From a checkpoint of a small mixture-of-experts model trained on Wikipedia: vocabulary 8192.
Below are experts of layer 4 (counted from 0) of a mixture-of-experts language model. Rows are named gate (a neuron's input weights, with its number), up (a neuron's input weights, with its number), down (a neuron's output weights, with its number) and show model dimensions 0-127. Each number is 128 + 32 x the weight over its row's rms, rounded and kept within 0 to 255.
Before each expert's rows: "comes before" lists some tokens at least twice as common just after its tokens as in all text; "gets" lists some tokens that make up at least twice as much of what it gets as of all text. This comes from a sample of Wikipedia text that the model never trained on. Tokens count by the router's weight.

# expert 115
comes before: " |", " is", " was", ";", "e", "ster"
gets: " not", " —", " It", " no", "I", "V"
gate0 [ 91 143 108 130 123 128  50  82  79  83  79 150 160 136 135 141 115 182 152 144 133 157 179 108 136 158 166 169 160 111 131 176 127  90 114 188 117  75 187 118 107 121 152  71  90  98 108 119 175 164 120 133 121 169 122 128  90 110 182 110 123  89  99 120 159 134 124  99 109 159 156 190 119 130 151 138 113 106  63  95 142 147  87 173 113 171 139 125  97 116 146 122  70 147 116  87 158 211 171 164 108 114 120 130  76 110 117 175  94 124 174 113 144  91 131 152  64 129 126 124 184 159 104  59 154 116 145 121]
up0 [107 109 112 147  99 155 182 106 138 168 167  79  84 176 177  84 145 106 127 129 155  87 124 140 141 111 158  81  91 100  86 122  82 144 100 123 140 115  98 130 132  93  75 140 135 110 147 153  99 118 100  54 135 160 107 103 173 164  98 112  57  98 169  80 152 103 129 125 141 153  62  96 142  99 152 126 118  83 127 153 141 127 148  98 147 121 146 162 143 228 124 173 155  95 181 128 148  82  94  65 134 142 154 122 122 166 114  86 162 150 104 120 103 208 161  98 103  85  69 104 129 160 142 148 147 129 117  84]
down0 [163 186  80 145 119 121 122 123 167 116 127 119  98  88 136 173 140 193 132  95 133  75  96 141 114 166 134 172 124  89 158 170  73 137 123  90  87  99 163 189  94 145 114 112 163 140 139 131  50 107 111 178  83 108 127 147 133 136  76 102 141 151 124 139 136 172 137 148  88 148  83 115 116 147 124 102 114  79 139 190 162  71 114  78  93  77 136 106  88 144 150 176 140  99 213 134 157 130 101  98  89 125 165 117 166 135 135 105 122  57  99 129 125  83 176 108 181 104 100 139 114 117 137 142 103 156  66 156]

# expert 83
comes before: " the", " be", " have", " a", " not", " make"
gets: " to", " over", " would", " can", " into", " than"
gate0 [164  98 115 127 107 112 143  60 126 128 127 167 107  92 143 120 135 150 130 100 138  77 113  93 137 176 112 152 110 142 118 108 182 133 129  68  93  97  99 143 126 144 110 111  69 158 122 144  85 157 134 160 114 142 180 116  87 127 120 135 157  78  71 162 138 215 169 149 158 101 134 194 147  30 177 193 131 137  97  91 171 138 100 168 119 133 134 113 162 157 141 119  74 108 162  96 103 139 163 100 159 168  98 122 148 114 150 117 119 143  55 126 171  97  91 108 124 109  85 157 170 127 161 161 115  93  94  67]
up0 [105 128 166 175 131 103 169  96 113 110  98 107  89 140 118  93 118  79 120 142 149  63  66 110 127 126  93 143 107 166 107 114 143 171 132 168 175 101 112 135  46 176 113 106 125 122 141  67 117 150 140 109 156 201  81 105 174 156  96 157 116  89 152 162 184 115  95 107 104  96  98 144 109 103 166 189 168 106 187 124  98  90 168  89 196 136 163 107  87 113 133 118  97 133 136 102  86 141 182 134  96 114 109  99 154  99 133 111 137 164 135 118 182 113  80 160 127 150 127 158  68 105 120 111 115  60 164 109]
down0 [131 143 119 163 123 107 136  87 127 121 138 173 149 150 139  98 173 180 132 137 139 188 150 138 121 111 136 121 104 128 155 122  98 138 116 139 146 103 145  62  69 105 208 133 127 123 108 116  97 106 114 190 111 107 119 155 132  87 126 143 142 142 113 136 134  65 137 138 103 110 143  50 206 151 152 115  76 121 151  98 116  97 127 140 123  63 154 169 164 152  59 124 144  86 127 105 119 140 147 102 211  93  99 123 132 146 196  85 144 185  92 146 152 118 142  83 124 219  77 165 188 160 134 153  90 126 133 111]

# expert 84
comes before: ",", "s", " /", ".", " (", " of"
gets: "ance", " War", "way", " Park", " County", " City"
gate0 [ 81 183 149 146 160  32 121 139 132 118 131 172  96 147 121 164 103 162 125 143 157 159 104 124 128  78 138 134 108 110 182  93 148 130 177 127 132  99 230 133 161 142  91 126 132 141 127 141 140  99 114 126 105 114 221 145 135 138 114 120 137  47  98 150 117 184  96 141 148  84 199 132 145 145 101 116 171 202 148  93  72 117 116 139 148 128 102  68 137 127 162 105 127 139  97 114 106 142 167 192 140 151 148  98 161 189 106 159  98 183 162 140 138 119 109 129 116 120 159 135 103 157  88 157 154 134 162  99]
up0 [131 215 106  61 152 149 161 165 155 138 101 111  84  98 124 128 123 135 187 105 122 111  59  90 101 122 167 133 117 157 170 125 125 111 200 155 112 109 175 142 103 174 127 172 138  86 146 164 178 119  68 104 152 154  89 146 134 211 127 126 124  98 112 144 148 140  84 102 131 144 115 106 115 113 144 174 156 131 158  96  99 148 142 114 106 126 130 111 133 144 202 159  80 185 123 163 137  90 156 141  73 155 166 145 128 172 184 112 118 142 142 106  75 180 109  82  90 183  74 143 103 117 130 137 146 149 135 170]
down0 [ 76 128  69 125 186 148  83  68 138 131 112 182 149 140 101 174 131 142 126 146 152 179 150 126  90 179 123 114 164 134 206 130 102 143  91  84 178 147 140  95  79 175 120 131 109 191 151 135  88 122 140 137 140 124 139  89 131 110 185 104 140 112 115 123 162 189 180 168 121  74 144 110  62  90 151 155 123 106 144 177 153 147 152  92 126 162 137 161 179 124 138 116  98 120 112 119 118 107 119 178  98 114 180 144 112 179 157 135 131  63 118 165  31 158 137 156  98  95 112 154 167 129 136 139 142 144 141  95]

# expert 107
comes before: " the", " he", " a", " it", " his", " they"
gets: " at", " after", " when", " before", " during", " where"
gate0 [103 169 106 102 102 104 143  70 103 145  96 143 114 177 100 176 131 110 121 124 131 161 163 145  87 177  68 184 108  96 192 132  79  72 145 124 128 136 142 147 115  97 137 142 133  95  53 149 128 166 125  91 140 153 134 106 120 129 126 118 161 131  85  94 200 142  89 145  93 164 124  65 119 166 136 126 127 101 145 210 143  80  89 138 130 109 195  52 156  92 120 130 104 199 114  97 145 130  67 151 148  66 141 114  78 147 107 136 158 176 135 126 101 177 127 122 174  97 140 128 130 144 148 135 128 173 141 137]
up0 [189  52 124  98 158 133 118 159 183 138  90 119 151 114 122 173  93 185 113 135 125 185  97 110 153 166 103  82 160 168 115 130 158 149 114  98 135 111 125 108 149 134 136  93  96 188 173 172 140 110  94 136  93  73  98 143  90  88 145  92 113  69 185 102 149 114 125 115 170  78  93 179 110 119  63 146 130 152 135 128 116  64 123 160 155 172 110 163  83  73 140 120 122  47 161  96 109 149 183 120 142  97 119 101 160 124 126 126  91 110 156 112  56  72 120 118 140 150 116 118 179 131 105 148 134 158 143 116]
down0 [ 80 123 159  91  99 123 145 110 139  97 115 139 169  88  94 125 127 115  93 102 147 101  91 102 101 125 154  62  98 100 153 125 125  97 132 133 125 146  95  52 130 126 106 101 208 137 170  70 158 178   6 105 149 137 130 135 131 146 117 125 147  74 127 133  52 116 147 120 112  91 108 108  67  86  84 113 151 102 140 137 186 137 168 125  95 131  86 142 132 126 113  99 136  96 204 143 159 121 139 115 146  91 138 124 155 120 116 138 166 133 136 141 137 117 197 126 190 165 142 143  86  87 157  98  75  92  93 105]

# expert 112
comes before: " by", " to", " in", " with", " the", " for"
gets: "ed", "ated", "d", "ted", "ous", "ized"
gate0 [150 117 145 168 118 142 162 118 168 128  90 137 103 114 101 123  97 107 111 174 111 114 101 118  76 145  92 188 100  64 154 149 104  81 141 131 121 121 119 147 136 163 174  84 133  66 133  87 131 116  96 126 125 166  97  93  98  99  71 131 166 107  93  78  99 105 170 117 164 124 154 143 130 155 108 111 109  96 101 184  88 102 152 134 152 149 122 183 180  76 122 103 149 156 127 132 124  82 143 118  99  94 155  97 127 183 114 147 107  97 121 182 189  27 143 156  98 144 190 109  58 187 188 131 131 109 116 120]
up0 [190 110 169 157 145 131 142 125 195 194 166 130 116 150 118 118 147 119 137 158 115 173 212 100 116  96 114 113 137 135  55 148  76  75 119 145 152 133 171  74 199 144 119 108 136 184 148 134 116 114  91 129 129 174 144 105 163 101 116 153  57 176 130 131 108 164 113 177 106 136 146 127 121 152 138 113 147 134 117  93  71 155 146 134 140 144 176  92 148 128 102 113 152  23 166  68 110  84 147 100  55 162 133 145 138 112 122  97  87 160 162 103 168 112 120 110 117 125 168 114 138 127 132 154 129 146  73 145]
down0 [140 129 123 101 134 125  61 160 162 126 210 101 107 127  79 160 149 180 108 158  38 158 102 166 153 131 103  76  86 176 141 172 122  40 136 115 121 114 142 113 135  89 154  94 139 165 149 137 130 106 154 171 105 147 160 157 119 117 117 114 110  85  86 102 156  78 126 157 136 124  99 134 157 120 144  59 151 125  98 151  95 150  76 172 108 136 142 162  76  31 118 154 102  60 118 112 104  90 127 115 160 119 158 125 129 142 153 125 102 128 147 146 119  74  76 124 139 128 102 190 124 114  90 121 109  90 115 163]

# expert 108
comes before: "s", " of", ":", ",", " (", ";"
gets: "}", " =", "on", " place", "all", "ell"
gate0 [150 167 124 184 176  99 103  61 131 151  96  95 155  96 123 127 173 114 162 168 131  96 154 151 117  97 137 136 111 102 102 124 164 121 142 168 136 120 135 135  91 127 167  90 180 155  65 122 145 159  88 102  67 127  98 151 143 139 184 118  94 149  92 145 123 185 158 165 100 119 116 111 103 117 122 207  96 142 153 152 170 121 120 102 143  98 173  87  94 135 186  83 146 189  97 180  99 211  96 133  27 169 120 132 118  94 116 139 142 121 126 132 116 158 128 103 114 168  95 139 122 155 157 140  66 100 102 135]
up0 [133 135  80 154  99 196 128 107 114 118 149 151  83 114 133 127  39 111  83 151 101 213 159 172 111 122 115 159  70 176 179 135 153 107 161 149 142  72 104 166 139 125 128  85 129 168 121 109 120 179 208 133 112  89 141 160 127 135 106  93 204 119 110 162 139 124 133  89 181 145 132  80 165 157 152  79 162 130  93 104 110 131  96 119 122 125  85 107 175 120 132 105  53 102  93 118 115  78 134  65 122  87  83 114 148 133 173 128 139 177 119 141 104 111 184 137 120 135 110 122 107 114 133 148 115 143 180 110]
down0 [114 114 182 121 118 167 103 114 113 158 127 112 166  99 120  71 119 159  91 172 124 166 163 132  94 100 152 137 114  82 100 163 121 170  85 106 110 146 124 152 112  84 162 156 132  66  76 113 115 113 166 140 112 140 178  59 152 106 114 171  84 131 103  82 136 128 188 151  57 123 126 192 144  48 114 149 135 146 117 106 134 137 122  89 150 114 149 135 167 157 170  97 192 130 191 181 102  80 143  85 146 139 114  94 128 214 154 137 153 120 155  92 156 113  94 155 152 117  97 162  71 133 126 124  80 116 103 148]